Below are experts of layer 3 (counted from 0) of a mixture-of-experts language model. Rows are named router (the router's row for the expert), gate (a neuron's input weights, with its number), up (a neuron's input weights, with its number), down (a neuron's output weights, with its number) and show model dimensions 0-127. Each number is 500 + 25 x the weight over its row's rms, rounded and kept within 0 to 999. Numbers have three digits each.
Before each expert's rows: a language model's description of what the expert responds to; "comes before" lists some tokens at least twice as common just after its tokens as in all text. This comes from a sample of Wikipedia text that the model never trained on. Tokens count by the router's weight.

# expert 37
It responds to: Head nouns ending names or phrases, such as School, County, Corps, building, yard, and -ing endings like filming.
comes before: ",", ".", " of", "s", " in", " and"
router:503487512557484479519486500470491497494512539513512510533540523472524514516523511502488473519465476496572507508520482512476467523497539485514526455533513509478517480504518525489495516476450493468506479508498469518506517518507498513484484528567576468429505485486507483491513528472423519515475504527518523534480518433464533520515490506511509525500456470502488484568502489484525487521522
gate0:512462513442501499503502507442451478523448526471523525502474526468532550506474516469511503525509485501509507545509491506514507504506525465455494506491555535535506426487483506479482510508493480483503500493485504502519504520500440515509484493554483474495465468469505477495509476480530522484461490553499493488503548484504502472500481503463507520529459516516530488502483479511463499516528
up0:515548515511478465454512494524509469470565458513469472477476448484405495546496504519528462470545496472478516492464479524507518491540519451509486478508538459509513494460490497520509496498507474484516499486487503494482505521533531528504489500546504511457455504514512489504542469521497501534530496522485502485502488501484511508521516499452480482496533512525463521524528497494472515491501
down0:536519498494489511514492483529504503524492534489494528495490497493495474555463503531500427499482456475495474546495479499498578468543508480500466493486474492496496524514521518535494504503482480473538509460509451502524527488518542467502506495493473483496463483523464522478511479494514522512549502474455542461511485480511496508533482483492454478499532480499484524502511481531493515475511

# expert 11
It responds to: Word-final suffixes, mostly plural -s and -es, also -ing, -ation and -ities, closing nouns such as tax'es', terrace's', daughter's'.
comes before: ",", ".", " of", " and", " in", " to"
router:533491535480452484509500477487509523484536483500547527537565495463502536503527503522478469502451496498533512530498518492455471518493519528488515496507532525536528505487502524471529530478485483481528489520493496538504529533500513524466490522569500492478500470451493508473522521486513532485487492541527538527462550502452473533509502500517511545492458485487480497493479505481480483503502
gate0:559515564521467516507515431492495489514516522484526506491464510484533473511485496483490493509437494473522522521485507490503505573495507487515497512507475486502483462471451547514538493527488484522522498518477493469537491502523513505473478489454550502505487496503508551461509475503530475476480472541531490514466533489518464487507557508519505573519505443508452468526517493487534499506457
up0:459497486491450549525503512456458526440475508529477506438554519519508486508522489545519496528539530501517468503497495489421530478481489490479524484548535476492459494502544485488546488470460518449490496515532513466520460507530510456451478525521515481481515506509523455539495454513505503518503474522476506511521465503472500527496483524515511502466526514501510500463506499511468530488528
down0:451484514501502498488492504469464528481499510514500497484503490524453449546502517465459494462493474500501525510550504501512500500557482515546560505460474502527501489538534459524503474460462508447476462486484536524536516498492488510502515514487522509518502472502465495466500537547455531490484515517555493509478489465537440509484533493502514507520532538526528511466529508445545476478474

# expert 29
It responds to: Degree words and modals before verbs or adjectives, such as not, more, better, such, so, should, often verb stems.
comes before: "ing", "ed", " to", "s", " of", "ly"
router:501499514457505490509487488470459502539508510468528515486454540489502506551519514546451497561522516510479510486525504559531489534492496492522532522489493527478516483480502517504488480505508483488511466503472452517518507489504432538492523496461496505515537484424477550509513490533525508519480524528537475547493540467544516505531459527497536517491498503534513485501491499504486508521542
gate2:506514509511480467507523512499497553509487477507522503517483527474449521498510480520478481527480472495527497504507517574495482547511541500529519509521458514487522467426468482519522523478521468516501573515483522458523472480462505477473470515487491474521471484510505513517506518532510561516495490541490512515511485486520514484511450526487514511516503519522507517489498438494462552511547
up2:479517516551479491493509513504451556514463497476553499514480496522467473555507456514489497507508494505481557499517522538469490490519499451505535497480493510518537460463470528524492478499496462513499514530461552517465500511516530480470492495515543486501477484513544483504489519495485541515488505502523521537528483490523510486513457475501493488565498533549502506479470476464469521495527
down2:497510486518525491495516481524499462495516524523517504489517530510530499536501493471560522533443486495522490555491513506503505509498534492487496514508537475507500470473529502459485518502501504498462525477480500503484503470475516492504472529481506495514565543490507532471516529506495509531470477490481472497545518467537461506454502470478490515507491465478489494460500442512461455523465

# expert 25
It responds to: To, through, into, via, with, without, after starting phrases, plus dashes and hyphens in date ranges and compounds.
comes before: " the", " a", " be", " his", " its", " an"
router:522498502512537475507501492494515499492509505495517518545538518495500505500527521538484510520482477472543492502529483502459490510504514483521492483540496494456551481489510504494525519476484492504514490498479436447517509469544486510482477513527563521502486484491527515491454467493483520508497454524512502541501513489477539526527474507510524513494494473502491467513518496485483477523512
gate0:471503514506526468544504512486528511511467521475504510520496540466536507500469519540505484530505491492491487553528485469503527504532489492471475475516539491523550464479483532511483514534481525536510482475508507488523532471522501559515446563536502501494467482478503483492481530476457501512509501530518527502532477484505546504522542478537508522532536475548469527468488479485508497513493
up0:534531520512505490514496507524484469535517476531472524522470556506547518520500457507468514504495508493489486504518531509519520486513474502486467505488536446447498515518469518515456457472453473523515533458482494471553525510505530503493503498547496524492505488487507509509489491481516462496501503466548493506524481454523503485525503466478514527483420485517517519478520504462493542452497
down0:540518478435488506482526451523475522492463477480455483489513462528468500489475497524505488475496528479510492480496526524478494489493552500527506467500484497501482494493502505457503469488495520558484496486465489504533478474516436526540501508514482477490506493506473476505497497503521502531490490514520497483464477438537484474540498464490524463525545475490451489465525498482511494513516

# expert 1
It responds to: Commas, and, that, which, who, but, when, while that join clauses, often right after a comma or reporting verb.
comes before: " the", " he", " and", " was", " it", " a"
router:556489496500494510514491490474502493474546512483481513502535496511490503510497514511460538557455477533477455502544496519498476501533485490488520515491509511488470475462487529519510551469514479502504513524521550505518543444468485540444508501486513493505488495505491487487513487525480477542525498510531493515498483477490537526496483493489524462538484468507501473470546534454515516552489
gate0:523472524469479469493488525483480509507521497511539512433527497503525490470563516518486502529465505486496502510465480461496488503517524483482514471508487508508518519472485523499511498441460510475516480472457520517499562551502490480493547527507502507501536488500546458458478497510509462516479502515520448478487477519530491518514505507518500492522499521522522457513494507479449501503484
up0:518488503524453510497523497525549470566481497495505524510522460476515476543530459471459514504517514466508514493473498480515480473490470516507472490499499484499498530426528490526459524497516507507533476520469488484524510504461539500496453497462537504490540487483517506494533497550469483549498552514480527471518486486492519492494515519523488478525506531498494529479496516497518484550542
down0:522496512513538510508526492522466481491514504532492516525445537530547505507509493511498490486516511510497454489484525467483496498483488487524505492463525531519489484477511491521500485498507474478476534494514493488466498498469511447524491493520508462487452525506471505489531526502523514464504470465479515462477513539510502482469485461511554509483540481491450494513468478507501514488497

# expert 21
It responds to: List dashes, line breaks and field names in infoboxes and taxoboxes, such as Born, Genus, Website, Location, Coordinates.
comes before: ":", "-", "=", "==", " •", "The"
router:488526500485472470507504521474522516526470496510506544487484498498457542477470493480455511534490470507524464510491497479519533534483476567532508514492531500487505481485512548438499511475470499515503490532465529491527513524508493519474497538483518528448496496513505537466488448459469463510460548472489496495488512483499539508519505475533465468507497453539497542478506507484511491529499
gate0:500511456490475538519514454461505478449515490491481513514517525485501493468500498499487527535499442507465496509509488476496538543490473479514498515511489498495529506508486513487482511493443552499504495483477482465506512541525520514504496483478525532454528503493534504469521501489501498509497463514537502499500475492511526524484494474504452505493488505473496521482497509466509471482486
up0:507537481473494443530506519511489496532537493469503489515511475503493509507516484525460522478540459496508519497455523493536517504484467495506518497512522480468486509493478517488495472521489526515485511495515485439508556526507557508479522498492540523434510534478534511471518497470520469494507489497529507528499510509524523499501496503488477539436518515514496495472505510467506478494472
down0:485504496524487509484486527525472544510552492513487528474477516484509529517510466508483475520523512487469499486474483490485512472465493553522503474505536470493490492526465521533454483507533512499527531511479467492499509483481511497466487516510504464524511538519480481472490469538459543557503498529486507516500450507532497484496507495473485543528478473491513517475522481514516498432521

# expert 18
It responds to: Bare space tokens in tables and infobox fields before numbers, as in Date of birth: 10 December, plus some mid-word suffixes like -ive, -gun.
comes before: "1", "2", "3", "4", "5", "6"
router:503564513469466476511490481489506503484510532519519523519531512481492525518526511530476484526469480484555476496521509518456502507511492491513478490540508503518504482487498507472510541472448493470504468486491479548526482472559485501488486521559596478449527486466500501493495503489467467497487494506510481531487513500505544537517474508509512506518479472503490470545516493480485487517515
gate2:485506538500532550513537467508475505541462531506529524502513559468499503530523478465482540511499489515521514500498538499450495562496461478484518523534516520498500480493512528484526521506483500477538429469511474512510483461488485530471439526510533472501454468509465540531497499526503504515487517481493494488466521496464524487511481514540514499555493520515498528518503485515506523472480
up2:526510537502532496510519505507455455510484534515503524488467485453519467502509561490533531525531483529559467506521522504441498494498490488489517512487507479542486548529473486517514538498485483511521465485478518525508502512515547519472495505525498479472493507503497474488498507499512490478496474502487503503451491475488478465484517494528517466520488489454522490500545503536517472486525
down2:542500512482531488490545498485485535488524492485486500509449497527527469490501504468493482514477480501509442532503508510493502503495488531496517440508490485489487480520494465502435508522503563503469478496520511533466492488508515463477515485538482507513481519474495495493478479488502498543496506477525486520513516466479488495478507493516505542501525510476506491519529457469494497515516

# expert 14
It responds to: Commas, periods, and, when, on, quote marks and spaces joining phrases, e.g. University of Chicago 1925, Tyler and Yawar, in Toronto.
comes before: "\n", " the", " The", "9", " In", " He"
router:514499510523489468516481485481527510470496509521521524543514509505507523507529509520490462540475475490531498500527483505458465519502521450497496465537498494483509477489512521488483527486449486477515497492482454494512502496511493508478482520552593513440504480497512498494543507472434518524492486514519494509497481490516543538514476509518509512519472467507496480548516495484466489520519
gate0:513548542497516484497511467486494504498511479544527535517465497475520500497486508492484483539555523511495475525507493540502492545532492456518507495476517539498489489463508507534530533512482467536481453513508455493467558510492497500487496467534529457514524466487496533473505500506521546527489465487491509476492522494492492509553529497538550515510488464497545513484542508528471506527520
up0:539493496536487474501484483561481509507495547512516516489486467499540529546530521473509502491507490512483510497534523509480474454522474539509506522494473478500484512490500524480523515504479481485514532510500522458474542515448513465503523514494478512510505452539505508550512473461501494510495502504473489475496544502490506516442470500516563505486458483472514451501538541458422489516478
down0:495546488491498495522506477548505492456519530510549538564472527495516507519496467495465490494480526488472481493482490491476465478481478490495497524504443492530504480504524544499473489463488509499486491507494503454466538527475555517487520516514481518469486485485479518474512500497506540507456512502520455513489544506497508546540514484472502511484465532487508476476527478485498551504477

# expert 24
It responds to: Middle pieces of longer words and occupation or title nouns, such as Car-pen-tier, co-consecr-ator, politician, bishop, Force.
comes before: "s", "ed", "ation", ")", "al", "y"
router:478490485443503468502486482501540507510525501512510513545506491485537544514529507487482474495531475511519478520535506489498492481507509468474490517495517529544514485493534496478515538517512491521506478511501489532517518496533427525468517536478519524525482477469533528497453506475487537538473474520513535511467501486467510514529469495510498539533451519539466484513520487454492480509528
gate0:482464502437518474487486542487487458555544494461499529504486508478541535520532516480475489522537480501496475539509516523487472510536461448517503523515513512483499510480527513500500517531524522561525480490484514523459519481504477576530450536492493509513489482486506500473487488514454469502514526486475511499467489479508501525500492510503549505516497495518493475511533511438559485471528
up0:475527504495505509511488507497513489486504489558513476483505488469515490473545528537477490497471456500498479521483506531478498453532512463489506473537501498533504521467483488461513523528561528541528481530531487484500481468518486455486463521489540536525475480495490489509509523462502508491520543467492498546484529453456501499510536533503549515481494494511567434462531489482505495461507
down0:480464508522513526471471495518504476472531487459482530479451472520542527511451512486504470511506494547515524521525501506514538501511491541514518504519498505494485537499455503504478464504515515505496471495532524510499499495549507515494457499488471529493513503523504507513489497520477508557515508445476499487485514486502505501536535562526471515486565483496494475496554508503506532558498

# expert 41
It responds to: In, of, on, at, during, between, among after nouns or verbs, introducing places, times or possessors.
comes before: " the", " a", " his", " their", " this", " its"
router:512481489522511470515489495440493530465502528488487525521473527525507508501555532538502520519483461493515497517540479498469503510510521520510467525548486506503520480494535547492498506480491508468511497462479535491535508474515476501431459559489530473475525497455493486454468472495481516518498464531497486517500536530469489465556497495502501502493530528491489490503557466464523462521528
gate0:476509504520545492512442507511489450466474500496494554480494469461490515473500528507541464474463489490484519506507504517479553505462470526535477509517487508507523481495538498474496491497497527500466488494528499508549514474518474524472483474506481469446500502519499491499489514483450487490508496493488550514485483500484502478508548478468475480510489508544468485464492498510479516533516
up0:487461478493525497537506483497512496489489546485481514500493451476490512491478478512515457500490487521512483504499497516518537529483488512510466517480498488496526487546511497530494516524476507509505509464485497494508529461530473514458486499485515497461514524527492430473444516466452502465495511469492526507469515479477534475527497510509480473503475519503439532478527503517492546514495
down0:474506513489481487465512445494481473495514483487531454518491545505531480487459479530517471485496536479500514467516492441542496524490504539494513496457491455484518469492551465505512471467490549509487525496531488484482478450464472428473446518499506500454526527539463509470513470506497496485496497494499477513529509537516471494510497489509484484508495514500499448533536503464489459500472

# expert 5
It responds to: Spaces and line breaks in tables and lists like sports stats, plus everyday nouns such as factory, site, book, gate.
comes before: "\n", "|", "-", " |", ";", " was"
router:516519496500490466507498488494457515496479532498525511528516509486518510509508503511486481527485458453569487497518498512493461511498477483512458480537503511464521486482488520476529543474461490493513483503494448516507504492514483511489474517546574464486504489472505472490520493491467484501473485511505509505490508459493536518522483507516515511514458447513496470527524491482493475524513
gate0:547490513482467493511473482489464533479484530560467524532497488480493508477503514524487501487534485531474485504513557538506488511494482515501503495460534534498487472436495538443496518495498549489507518545449505495513479483528468485435495540490499475514485457439497498484491514490507534504475519458503505477501486486473510502510459474496544499530517461469487539497517513491508483554525
up0:490536511489484515532458504516490543470507513499516513544495506453513498529544527468511505448461528493484521494506496484484546577523512467501479469494500558466479500502528515511502446492491489489517442502500503506531531517512493462446516513511494496468538519514500499463461512476517528502459513487492503497506503519515477479542523459491505485528489536482491495520497458494519501441475
down0:457525508527514518498509442522523495487516534474514458482523514484486487482495493497550465506486476499455440522476465528497518501508527485503475498502541526468473487504533493510435488533470492481525484497452514510481480473529525509499528464521509528476494528554478504536479502491495528543539495504489490499456518484536485500518541493520465516521539535516483502532503485509547534491501

# expert 31
It responds to: Line breaks and digits in sports and chart statistics, spaces after club or place names, and the ending of Hall of 'Fame'.
comes before: "\n", "-", "==", "In", "===", "The"
router:514511507546511482516494488487490502480444534516518511522519513480500510523508524542477494540477478480538486501522473504484481530498513471522503443525503513465521480497497516475476528472456496476514493512499443541523502487556498520477474509557586465459541486480511499491523483470459512497475485516503515514485472426505545511502472513504516507494455465505495470551511491496479485517521
gate0:485505480486529564557515489521523477532514483503535498499480517495468505530525507485495455508489529531537500508469513540479506563523527501472503498498543475501526491462486477513546473492546494489512503527473531494494468535506533478473467525488499427502487494524483490468530500508484503483529536523513486498496537532498551462505477470533471443480549531504506497487483502496476465493512
up0:529537471451463534513501485458499513510471466505499509487519503482494501462521471516517528508500467521480442476499467487479513519508520515462507523498524494498540520488491543501497514490529509513500492517501452518494517473521492452530511496485489507536477476505515509542529486519532495533465490522531459500501474516519519512514508534555517503497531516514508491499482494467489472492499
down0:545513479537520502483525485510475508573506479493478496514516494495463540514532480485460462536497545497510545508493468528462456505499501477484467476521512517483548442486486476514472532527510506510532509546479498494530507475536544503466563489493508493537492498465519501494497471543490506494493493527488499494531523490486480504482485511520493512454532494478535451496480512496539485476522

# expert 27
It responds to: Closing parentheses and quotes, heading markers such as === and ==, braces and line breaks that end a segment, e.g. "Far West'")'.
comes before: "\n", " |", "|", " (", " is", " /"
router:551480530488489515539492485490475509487495537517502495532541497472497500519547508483480529507510463513523506479519492494496524468489488487507507542524482522491482521474520501510479477544488497462505462454503473508496505530497492497499523527545496480469515494512526511519472505477473496455506492546495458497490481491501507434502471573483515514548498497505479464502529486451464496513488
gate2:561512505510525454508482477510505504503497502536549550520528493535516510505444508485478501507539464552504481526474475503500503477467469482521464508497469490485534501469516463470503508538500522499484566509504524468508504524517507536527525485464490494475502488523482501479502471527504498470468451521516452498473470504436509477510482515531485534506522493484473466519507486472511506476494
up2:493533492554502472521444473492489513535528495496499515535451510507490535498473497509462535506587494444489489498491487507488490505517452490486492536499469489501489516510452443486460499495541525530541493463517462485461507501519525509492510460464524506494514507478485514528548510481520506503525495492482477500521506505467515521550516512511509482521486513499477492476501486479482495519481
down2:513492515486435472527517549483513517521521463469535531529515474496513489490488493478485485441481529487493535504536473471472474467502487505489498484473499486501511494512535549442491508505531546464514536493512454519465530498447561477493546535522477467476475463520510495485521508543471512488505468507468518508519462468526532482498497505503449505511499518540455503509507503495508515507476

# expert 28
It responds to: Spaces and leading digits of years and percentages, mostly in census demographics and taxonomic author citations, such as 1891, 28.1%.
comes before: "9", "0", "1", "2", "8", "3"
router:508549513489491469510484484484477482496493563533517518524544526494504515512511526530487478537479454467544481503518484506480453511516513480516472473552500504484522489479503522476500517475429495498502473499497429509510517481547483515474487509539553490478503489486506479491527501494441496520485502516504517490488490491478540477511477519507518521506473447519496477550517490490493486517521
gate0:517536491522483502519486504492501524481487500517507488444549491469522532492529540487469525467503491516516522516515482501529499494496520455477487457453508521526527465456503543466519453504516457535509512499513454491508502482494503497457487491544471480461498486510564518477534552504437512504458493547515489530490514463507542490511447498519507524491456469489498489572556503519519497553553
up0:486536515489539503541524497490529549483521494515542515461500489524500515525533522496492533496490505517510511478511438539463493512477493539491485460529505496484501449555492518482497505509501481562479508551460468509532487489504530482517499505523469518487501488521508505521495519522494506530495500550462475503514508531513512504493512493490573491532508538521509487484500490462498526514511
down0:477506516515514513527536494446474501471474503460501502524478512500531498501489493500498486534524488508495467467473536523508517479525491465511509492514488468487527477537451485496467502508488497495489521526530544499508461480487481523519469516475517489476492558505525515504511508458510517464494506560501467487519481484478541515531505494476511450471517510489497504426493527553501446517511

# expert 35
It responds to: Pipes, digits and line breaks in sports results and squad tables, plus sentence-initial The, His and her, e.g. United States '|'.
comes before: " ", " |", "0", "|", "–", "%"
router:506534505480472467507487480483458497487501521515518505519527504489525514521524515519482463529492447497546504506521496524471454523502509480522471475531506505503509476478506529478510525478449490461515480490486420475509520515520471507489478511567592500483527487483506506482497490516471491518492475519513516481497498434462550500502479523518523509510495455511482478506525494477494479525525
gate0:500505504473535505515474492492524491474516465486500507481516505439558478501506514475468496483466515501477507520479487481515495498519477461492459496496529506544550503476487529526513497516476492495531433453510452482482512479507482520516475552493495460492495514518523515489516486503486477515479497518546486539480521501515477501507500523525508548485451500495483484470514509505509422471554
up0:478533523491497461517505508534503546491503506512486510487470528510519497557510460558498463489474478482486449528501525483521507493461470484493549554522533532485475512515521521498471475510509497521477496544535552513468499469517514522517532531484511475498528512511498491506489505521523505434558485480556502470479527532512496510528499510498552518537458500516504535514525445496512470495481
down0:480494495469475518532482506500518538519454539517524462478541511498442439500504515528483491515485456511531544487480485520515499485508491484505485515490474485526519555508511498525479537503485491469496501471493514509513465485536502505513506510489538518530474514543478495521513473473555483501516486490469512489501508498550489507442494496460524501477493454518508452508503484461542525533504

# expert 6
It responds to: Final or inner digits of years, especially birth years and date ranges, e.g. born 1997, 1987 and 1990, 1983–2006; also century.
comes before: "–", ")", "8", "6", "4", "7"
router:494529507460487481516478460469478517473530498484541540469520520494563482488497498498499513547493485506483466508536463468502465519499492534509503517570513525492504481476519517473509505509472450512528511493471529491475468510523489519493518515487539481488510508499495493459515493527524515494415518499490529499500501529520496478494464558478556466554499509499491423495476534469506494543497
gate2:527520508462487481469530472479505528508521503547485523511490472490530501517546503466479525531478509481507494559489487471505545476466534484497504498528482511490527477513495505437504503486495417481495490507506534534485518512536503487466465541486550489533529481484495506459438503482509522527456534469476530500483519462542496463490528513503551495490478512485488472535483476506521486512525
up2:509545535468494506488505459491509492525511515497499531494498505480510478519531484435468520515490481484467496539522480443504485467473510460505526483514524529466548460486538510465467509481488434493485505491467504530504497527517526528470482508486543487517495471471495488477458485509528514528462521493467536513492517489525491502515522527508548503529473534523512473561472485487502521507501
down2:485516513504537513513503472490519481468542485453532469469528498478453470511473506524514489507481515549531501508504472476498468520488503503489481499468520486500476511518507496480513498519511497463517497508457480461516457475524548464489536492511526533465512485518463494491502504529495535491497439498515468471487511560507469519442462527463517524507544516503511483480479548511475524537501

# expert 15
It responds to: Past participles and infobox or table header labels such as Publish'ed' by:, known, released, Full 'name':, Notes.
comes before: ":", " by", "\n", "==", " in", " to"
router:529467515546479458494496504476518491476499565503552579504491503468474530518520513523479495485488433476520500521503501456487479492462498492530546520482520561522550492428547485445488523497512485516501527476478507534513495532514522498461496527500542532451512464540512516485522504466520532498480523488479464501459463476490542512515501514499474509475490494525491513478476489482474475518506
gate0:503454517515496472482453486489499513530472514484483523472518513492498494559512456534522518527567505519537500529507460491468476497466498492502538490496473497521504508497512528516435520487445509486500467463498520499492504495498514499496491533516544492498489474513482518540503499508516452505513491491502469551490547498453499511480474502500486522504526498489447455549488512506517411506498
up0:489523510541517468470472474474525502573487527491483554515508497474507515535488462520517486527571522513532457532482509509447450471474468515470523474481498513509489529459509505511438543457472517509514493489493513525515486482499508492507470524503527499482456458516467505529532487485492475507497500470489460516529527487506500480480489507488497506486461513482488489531503539490506439489487
down0:516510496544486478518522547533477501477475500480543502497442512488439529533470494512497534492450508493540473471519522499483525487466502491494511483526536534458494442514532471471530502538482495540493521494509491551464491504508511500475510516544511540498494515580504494515518491519520492515468488482489491504468490472505454487510499474499476499479531484511527468500447493443466489523519

# expert 22
It responds to: Final pieces closing a word before punctuation or and, such as plural s, -ness, -ity, -ary, -ing, y, e.g. skills, rebels, Next.
comes before: ",", " and", " of", " (", "\"", "'"
router:512509547508503451516479488487515523457497474509523514485521501479492535503506514505497470518490462513498499513496469515471532520473546507469497429521511547494520512478478511503470525453465466508524497512479475531531496508474489546482470500563486474495520441476444455484516535499489507474464467549528493499457539511523484518508508494498499521488487488503457506497520520470482469512497
gate2:502516472494505515566495468462508500500513467510479527488508498485481511547467478504485490533511491509517520472552510508537533457540458488526488476520528505511486517514523464508472466469465467512558497504506521518446542500520469513505518470529511484491511515506522460485473499509525476483534533478508529477524492453501496503494528518537532480477517508490481460494517446484455510498442
up2:481475455497524473528491525492484456513502485474514497467490468506473506527508457508538487453464484523528539487541511512505542459501469491470469476499526471479468561572514464528523514457480413522503504527483495510458483519549474518527473435496536511456517524484568516482505508474465477505484523508465525527530465501515499474489488487515526498508492462479475481549516517531450516510482
down2:489507498524482475491515523472573529494520513529511539472500474502488512522490539540487527508532533514508538486495499539541463467474504489503496498467439507504496546497519497511495537554523535494498506521499509448532505474503510499544516476508514473492510478451496450502524497512505494511489503486475472496486514448518468441466524479478464501494520510518512522541448532484494518519481

# expert 38
It responds to: Endings of surnames and place names like -ford, -mann, -burg, -ley, -bury, e.g. Hubley, Hapoel, Portstewart, mostly in lists.
comes before: ",", " |", " (", "'", "e", "er"
router:524490553511464474523448509517516510493513542505517519542506523513498537485510507465517549499532440497496535520528483532514469504529468524494496447491541521451465509496502512491473553481508462508504496486458447501519501499459511515475475544501514485510511461455538474494494549487479476476488478530526511494469516506503493468509492504505493526513490438516482469473544508483524492493496
gate0:511497553506454508537478527474502486468512511519522518514560535512441485532493541499459498490527492449474513483485484502500496523515461498496534508482496481466500481524509531504519516463528469495455472521503509502486496463481508527496525538491483486508504494452545494467507500520481516444470499479532487460479497487496494462483475494488475525517498529500497530466483519511491468468482
up0:489491541538505533515524506497451526485495477500468513513517505510534499527542534487490470460521536492469499476495485514503508539534490482488526502514514506501492485515476470466484495537510465509492481524506519518522531444501517484535534453469537457501481528531493527534523463493494459470489544488522490513503456488493483465515515475511488503528498521496494476499516537531518460475501
down0:517520475534473504491494499520523547506504529501485467479487513548506521502534526487518527537490469504550466469497498460525506501456527436485455479497503478489476518448528497521466461505426517515506532510483535491529510525494507491532469444533473504498505497491457572467514506470498494523475496456512514478526473462539451473478499505485519514467487496491524451487501528468472551502534